python train.py --num_hidden_layers=13 --hidden_size=384 --experts_per_token=2 --moe_layers=[2, 3, 4, 5, 6, 7, 8, 9, 10, 11, 12] --router_score="sigmoid" --balance_bias=false --init_std_router=0.0266 --lr_router=0.000419 --vocab_size=37559 --norm="rmsnorm" --norm_eps=1e-05 --max_seq_len=512 --max_steps=5282 --dataset="wikipedia_en"
Below are experts of layer 6 (counted from 0) of a mixture-of-experts language model. Rows are named router (the router's row for the expert), up (a neuron's input weights, with its number) and show model dimensions 144-191. Each number is 128 + 24 x the weight over its row's rms, rounded and kept within 0 to 255.
Before each expert's rows: a language model's description of what the expert responds to. This comes from a sample of Wikipedia text that the model never trained on.

# expert 17
Short word-piece fragments at word starts, like un-ac-ceptable and self-is-olate, and line breaks after article title headings.
router [ 82 131 108 150 114  91 124 123  84 120 120 156 102 106 116 108 136 156  96 138 142 136 123 130 161  93 129 161 132  96 120 132 100 159 127 164 150  88 142  81 138 125 164 136 113 112 129 129]
up0 [101 111  88 161 120  78 151  88  83 154 137 165 125 131 130  93 130 150 139 147 153 113  76 142  92 115 108 143 130 167 132 147 134 142 130 137 167  97 137 124 107 148  71 156 128 177 116 102]
up1 [141 122 139 124 111  91  98 139  86 157 114 100 147 130 115 148  72 122 111 119 118 127 136 142 118 112 117 122 138  46 132 111 139 113  81 119 116 110 123 101 117 170 140  98 153 141 133 101]
up2 [134 104 130 114 137 140 115 149 114 126 100  98 146 132 125 139 120 187 135 114 134 144 128 110 138 140 165 108  59 126 106 102 129 147 136 150 136  94  91 103 161 131 134 147 104  99 128 109]
up3 [126 123 104 164  86 117  90  82 116 133  93 162  88 122 115 128 119 133 133  86  85 138 123 119 112 194 131 131 176 122 121 102 145 154 159 140 134  85 126 135 145 147 118 130 146 131 185 114]
up4 [140 115 141 153 137  87  94 121 172  73 127 164  85 173 130 166 109 128  96  80 148 111 140  97 179 152 120 120 139 123 120 107 115 137  96 129 148 155 116  76 122 141 103 126 120 137 116 149]
up5 [144 119 114 123 109 191 115 132 108 158 114 116 104 120 131 141 113 157 134 121 143 115 140  75 125 118 121 145 143 114 160 156 131  68 134 130 131 102 121 103 147  70 137 129 137 115 149 141]
up6 [147 138  82 137 100 154 116 144 137 177 107 131 110  96 131 144 144 127 142 164 106 149 112  94 149 109 108 141 142 153 104 139 125 152  90 148 155 114 137 160 149 164 147 124 101 120 127 109]
up7 [165 148 161 124 170 121 131 105 143 110 132 117 145 155 157 130 175 128 143 124 133 173 149 152 132  89 128 113 130 144 125 132 118 105 110 141 137 112 158 136  71 129 136 105 144 115  90 120]
up8 [159 118 118 117 133  73 131 147 171 138  55 109 100 109 110 141 112 132 127 157 111 152 148 117 126 105 132 148 141 154 112 138 126 124 154 138 100 111 159 146  77 128 154 128 103 104  96 117]
up9 [ 85 120 126 141 108 114 141 113 130 101  54 117 120 127 131 118 142 153 126 118 182  91 151 140  96 126 185 111 132 145 120  71 121 147 113 136 126  73 103 128 123 131 120  99 174 134  95  98]
up10 [135 126 147 107 170  91 126 133 133 119 146  97 193 131  89 126 132 157 110 101 158 146 134 138 104 126 123 124 122 110 132 130 175 108  95 124 103 135 148 127 132 140 128 160 140 130 107 101]
up11 [145 136 133 164 135 129 121 103 174 147 122 122 161 134 129 140 162 113 143 135 142 112 150 108 134 121 151 136 155 106 107 165 113 126 110 136 119 143 110 130 107 135 149  85  98 145 145 109]
up12 [134 129 117 161 163 165 121 124  87 100 104  92 117 147 146 121 130 115  83 137 130 130 137 114 165 172 162 171  98 107 149 123 111 148 110 156 125 116 153 118 116 107 104  99 129 142 102  70]
up13 [101 119 138 147 126 120 118 159 108 114 138 125 142 143 145 137 105 103 142 122  90 107 107 159 127  88 153 153 133  82 119 139 139  95 115 103 153  95 144 145 135 117 129 116 118 141 147 139]
up14 [155 110 112 125 136  70 129  88 137 156  59 149 130 125 130 139 134  96 101 111 134  96  93 117 162 110 149 119 121 102  92 132 138 183  83 130 118 125 191 132 130 175 123 125 130 122 102 124]
up15 [125 135 122  83 169 124 132 125 118 123 130  89  97 109 138 157 120 139 143 120 150 166 124 109 168 149 162 117 151 107 130  81 131 142 102 108 125 138 141 135 107 127 116 151 110 127  93 156]
up16 [ 86 146 100 127 119 170 115 107 151 108 156 132 111 126 131 120 140 139 179 182 157 159 121  83 141 102 122 114 118 140  94 123  96 127  92 110 141 124 138 103 129 120 131 123 107 163 177 112]
up17 [124 157 123 155  93 113  96 130  89 120 170 142 110 130 145  78 157  91  83 165 128 100 133  98 160 136 124 156 151 122 103 125 138 151 125 146 178 145 139  99 141 124 175 172  98 114 120 134]
up18 [144 161 133 143 142 105 138 112  98  91 107 110 114 138 102 122 103 162 148 128 113  86 102 104 107 106 149 122 127 147 102 117 120 104 126 160 136 137  77 159 153 113 147 112 130  79 137  64]
up19 [163 143 100 126 160  88 119 155 101 124  97  91 127 126 136 189 165 134 122 116 113 161 118  78 104  71 138 126 129  95 114 131  79 176 131  96 115 158 118  98 141 140  99 135 113 136 141 138]
up20 [107 116 122 179 122 133 158  81  91 109  79 143 101 107 125 167 117 126 159 147 122 132 101 143 118 119 111 150 151 146 103 119 109 129 143  92  97 153 149 124 115 110 144 150 150 119 128 142]

# expert 18
Closing == and === markers of section headings, the line breaks after them, and infobox labels such as Released:, Total:, MVP:.
router [ 53 138 177 133 107  87  92 152 108 135 124 127 160 162  88 105 133 140 108 122 134 117 132 111 141 117 132 149 110 156 132 142 108 115 118 157 140 116 134  87 163 130 140 155 102 130 123 137]
up0 [109 153 159 105 136 114 112 161 115 122 148 172 133 175 140 125 113 144  87 126 154  85 123 122 126 137 161 147 130 130 153 167 135 133 106 126 187 141 116 123 123 129 148 115 119 104 132 140]
up1 [107 138 110 166 107 135 113 116 121 126 151 138 146 144 133 163 112 130 139 103 156 130 132 118 141 128 139 117  95 126 148 129 110 169 132 114 143  77 108 136 155 146 148 128 104 115 100 156]
up2 [117  95 133 104 140 150 138 128 110 135 130 110 122 123 155 161 168 127 155  94 192 165 124 102 144  85 125 142 117 175 157 127 139 129 110 132 134 154 166 119 120 133 161 103 121 125 152  92]
up3 [146 110 155 177 105 119 104 155 151 134 143 132 133 114  93 120 110  93 112 122 147 106 117 109 117  97 106 150 127 144 172 132 152 130 140 123 152 115 130 146 130 138 160 144 116 136 149 170]
up4 [ 82 116 135 176 139 176 142 112 100  59 109 117 132 173 114 106 138 132 167  94 120 148 147 106 135 136 123 118 121 142 145 110 115 162 152 136 127 140 113 115 157  94  96 140 141 143  81 110]
up5 [142 192 119 122 135 155 145 142 128 150 112  88 158 109  85  99 130  90  72 119 135 116 178 133 100 152 134 132 148 124 161 166 114 120 164 128 178  59 143 137 157 114 147 120 170 108 120 141]
up6 [150 128 161 140 123 166 143 158 154 167 148 115 155 123 101 158 136 136 142 163 127 173 120 108 117 140 112 142 102 152 116 108  92 140 135  95 136 107  97  81 135 145 180 120 125 149  80 122]
up7 [116 168 153  95 135 115 142 127 117 128 158 114 150 121 125  95 112 138 107 112 124 125 138 129 128 132 112 150 123  68 110 142 128 141 105  90 117 153 148 155 145 164 148 154 127 111 138 150]
up8 [143 153 171 139 109 106 106 140 161 150 105 108 127 109 120 140 121 111 118 126 154 100 113 132  77 117 111 164  82 145 175  85 116 142 113 152 134 100 115  91 137  64 144 106 147 131 155 136]
up9 [131 143 107 143 148 128 127 133 121 155 105  79 139 133 148 122 150 131 136 157 120  98 150 117 124  98 141 161  80 115 107 131 152 142 167 164 115  83 135 103 133 141 121 143  98 124 111 123]
up10 [ 69 139 122 135 136 102 128 125 121 117 162 107 136 124 159 139 134 148 130 159 119 135 165 139 174 140 131  97 137 129 170 142 150 142 123 129 138  80  92 109 146 137 156  85  61 157 146 136]
up11 [115 134 138 110 163 160 133 131 154 163  93  82 134 138  70 158 119 132 122 136 118 149 124 179 107 106 138 112 122 150 149 143 102 128 127 188 174 112  98 104 155 140 131 116 128 123 126  92]
up12 [124 112 122 109 140 100 109 135 132 130 108 135  60 142 142 139 106 119 135 120 141 123 123 169 122 115 139  95 144 138  76 149 113 162 124 125 139 109 102 100 167 146  93 118  74 116 115 116]
up13 [111 145 154 127 133  93  92 124 127 126 104 136 117 114 127 137 119 145 103 165 166 140 172 104 145 112  94 138 149 148 118 111 134 133 115  91 124 153 140 131 108 122 129 123 137 119 157 105]
up14 [ 92 121 136 100 175 121 146 152  96 120 113 126 107 137  98 102 145 110 130 107 138 123 107 134 160  85  68 125  72 132 105 111 151 167 119 119  89 123 179 135  99 148  92 123 118 133 133  88]
up15 [ 98  99 177 155 114  88 136  99 130 131 125 103 108 176 119  87 142 104 137 154 127 119 144 132 121 127 136 188  69  97 124 121 147 134 119 161 161 124 148 131 146  99 151 123 155 155 110 114]
up16 [126 132 176 132 120 139 125 145 171 151 114 105  96 156 140 118 142 148  72 175 148 152 108 138 101 135 112 126 132 117 130 111 105 129 120 120 107 159 120  98 132 133  83 108 128 133 121 134]
up17 [136 140 149 155 146  89 120 104 117 100 128 129 117 169 156 165 111 147 117 110 136 116  95 128 134 114 149 123 113 125 168 152 133 109 139 130 193 169 111 155 130  95 125 178 124 136 104 137]
up18 [118 159 159  91 164 144  88 129  92 114 173 163 137 146 134 116 145 136 128 109 117  98 107 125 100 100 161 122 147 123 158 115 125 146 123 148 143 147 160  70 169 139  69 144 114 129 141 151]
up19 [124 122  81 174 148 118 112 121 146 127 154 175 123 106 134 132 122 152 153 138 113  87 124 108 125  78 158 139 149 152 106 124 139 111 157 146 128 166  89 140  98 104 120 146 143 140  99 153]
up20 [160 147 141 149 110 117 131 143 113 148 139 129 112 141 117 100 173 133 130 106 140  81 136 113 174 123 109 119 118 146 139 110 155 118 108 174 128 111 103  96 140 118 151 136 154 121 150 105]

# expert 20
Sentence-final periods and quotes, closing === of date or route subheadings, and football roster codes such as MF, DF, FW.
router [105 168 113 167 113  99 110 145 123 127 112 116 110 169  86 116 137 135  87 111 155 138 139 117 118 107 160 129 113 124 150 161 121 118 107 172 174  96 167  82 157 107 173 126  95 119  88  93]
up0 [140 121 106 129 145 132 139  81  88 122 113  70 129 146 125 123 131 129 111 103 135  97 196 146 100 119 138 125 143 145 121 118 153  91  94 122 128 115 151 115 120  87 165 121 143 130 130  97]
up1 [124 127 127 114 126 149 149 117 106  92 110  74 122 146 107 101 170  96  89 120 170 133 153  66 122 204 134 123 125 143 144 137 127 113 105 138 156 143 111 126 177 158 123 114 101 141 140 141]
up2 [ 81 111  74 124 152 106  97 143 138 160 145 140  70 118 114 118 148 196 110 124  99 175 132 123  99 157 120 129  89  79 118 139  70  95 106 122 177 129 130 131 123 155 158 115 110 109 131 130]
up3 [107 166 159 129 171 145 115  82 113 144 154 138 120 147 106 123 162 112 124 108 145 110  94  89 136 168 159 159 116 170 124 116 144  83 114 131 140 160 115 105 131 155 125 127 123 111 141 100]
up4 [107 142 142 140  86 143 124 154 147  94 128 156 135 134 131 144  70 128 158 121 143 149 109 113 107  95 141 132 115 121  97 147 135 128 100 100 106 113 112 130  91  88 138 117 132 119  88 123]
up5 [157 166 151 127 130 126 170  81  94 137 113 127 138 138  83 143 158 116 130 149 162 115  86 127 107 126 146 119 126 101  92 141 112 111  88 151 115 103 113 123 137  95 118 154 128 137  75 128]
up6 [161 114 141 121 134 107 142  95  96 131 127 147 136 107 108 146  67 143 139 110 139 124 111 139  93 120 123 106 140 140 159 121 123  95 122 163 121 145 120 130 122 125 147 115 105 131 111 143]
up7 [102 141 126 153 123 109  71  99 101 117 145  87 139 177 177 145 163 161 124  97 149 120 133 111 122 134 109 154  92 131 103 117 131 107 131 132 118 114 124 128 144 105 112 152 123 188 135  83]
up8 [156 130 138 186 126 136 121 137 148 106 152 143 114 126 133 114 174  84 152 144 109  96 199 112 158 124 184  61 166  77 108 131  86 135 130 112 150 109  94 136  98 139 192 129 126 134  85 129]
up9 [165 124 115 117 118  94 145 160 131 175  53 139 147 166  93 138 153 123 126 118 186 124 124 141 136 106 133 110 105 113 147 152  58 160  91 127 137  90 119 144 122 134 100 123 100 157 139 137]
up10 [140 124 130 112 125 102 163 162  79 129 130  92 122 141 130 136 116  86 130 139 108 107 169 110 111  93 150 106  85  67 160 139 125 147 114 185  94 101 128 128 141 136 116 156 149 129  87  91]
up11 [117 114 147 128 133 119 129 102 107 112 148 130 161 212  95 181  94  68 118 159 101 171 193 138 121 119 122 140 122 115 111 141 119 163 119 122 100 129 174 148 158  97 150  72 120  80 131 118]
up12 [103 162 141 131  84 179 110 110 121 133 132 101  78 113 125 163 178 114  65 102 138 101  93 128 170 113 100 125 111 192 139 138 136 135 107 135 177 122 136 123 135 157 135 107 155 103 143 129]
up13 [134 157 179 139  92 134 128 113 155  98 131 106  69 130 155 123 145 203 158 144 154 150 127  99 121 133 160 133 178 136 140 116 106 159 123 154 163 131 127 121  88  86 127 156 138 124  63  84]
up14 [ 98 120 137 141 116 111 116 148  99 101 109 108 125 140 146 117  98 133  76 118 144 138 114 131 126 103 119 140 155  96  98 137 131 137 154 169 172 127 156 170 175  95 167 103 127 161 131  88]
up15 [111 144  93 132 137 143 140 118 114 133 126 157 143 143 153 137 172 129 142 110 112 153 141 141 123 136 137 129  94 142 146 135 102 142 126 144 166 119 153 102 151 125 138 165 132 137  82 108]
up16 [145 149 124 118 170  89 146 128 130 120 121 121 104 123 115 159 129 120 108 126 131 134 113 136 142  97 158 124 125  73 144 153 107 110 151 123 148 136 139 144 140 143 137 145 131 110 162 126]
up17 [133 125 127 123 108 123 163 131 159 154 114 139 127 127 110 113 143 170 115 132 110 144 142 140 152  65 140 138 138 172 142 162 111 162 119 137  94 145 167 164  96  83 118 138 109 132 116 113]
up18 [ 97 124 136 150 105 121 138 157 147 107 108 132 139 152  66 147 110  99  80 105 117 118 129  86 134 161  97 100  91 126 117 151 113  91  96 191 129 165 126 104 133 103 131 137 144 106 102 136]
up19 [110 135 130 128 154 126 114 154 168 122  72 148 125 127 124 150  89 128 125 145 133 148 176 120 106 118 111 130 139 125 107 140  90 150 138  99 129 112 125 124 109 132 138 116 103 129 111 101]
up20 [111 117 143 144 122 135 152 137 157 156 100 150 111 110 124 139 116  82 116 172 182 119  97 104 113 143 131 116 118 133 112 121 123  95 114 121 136 136 138  87 156 119 147 104 140 167 118 124]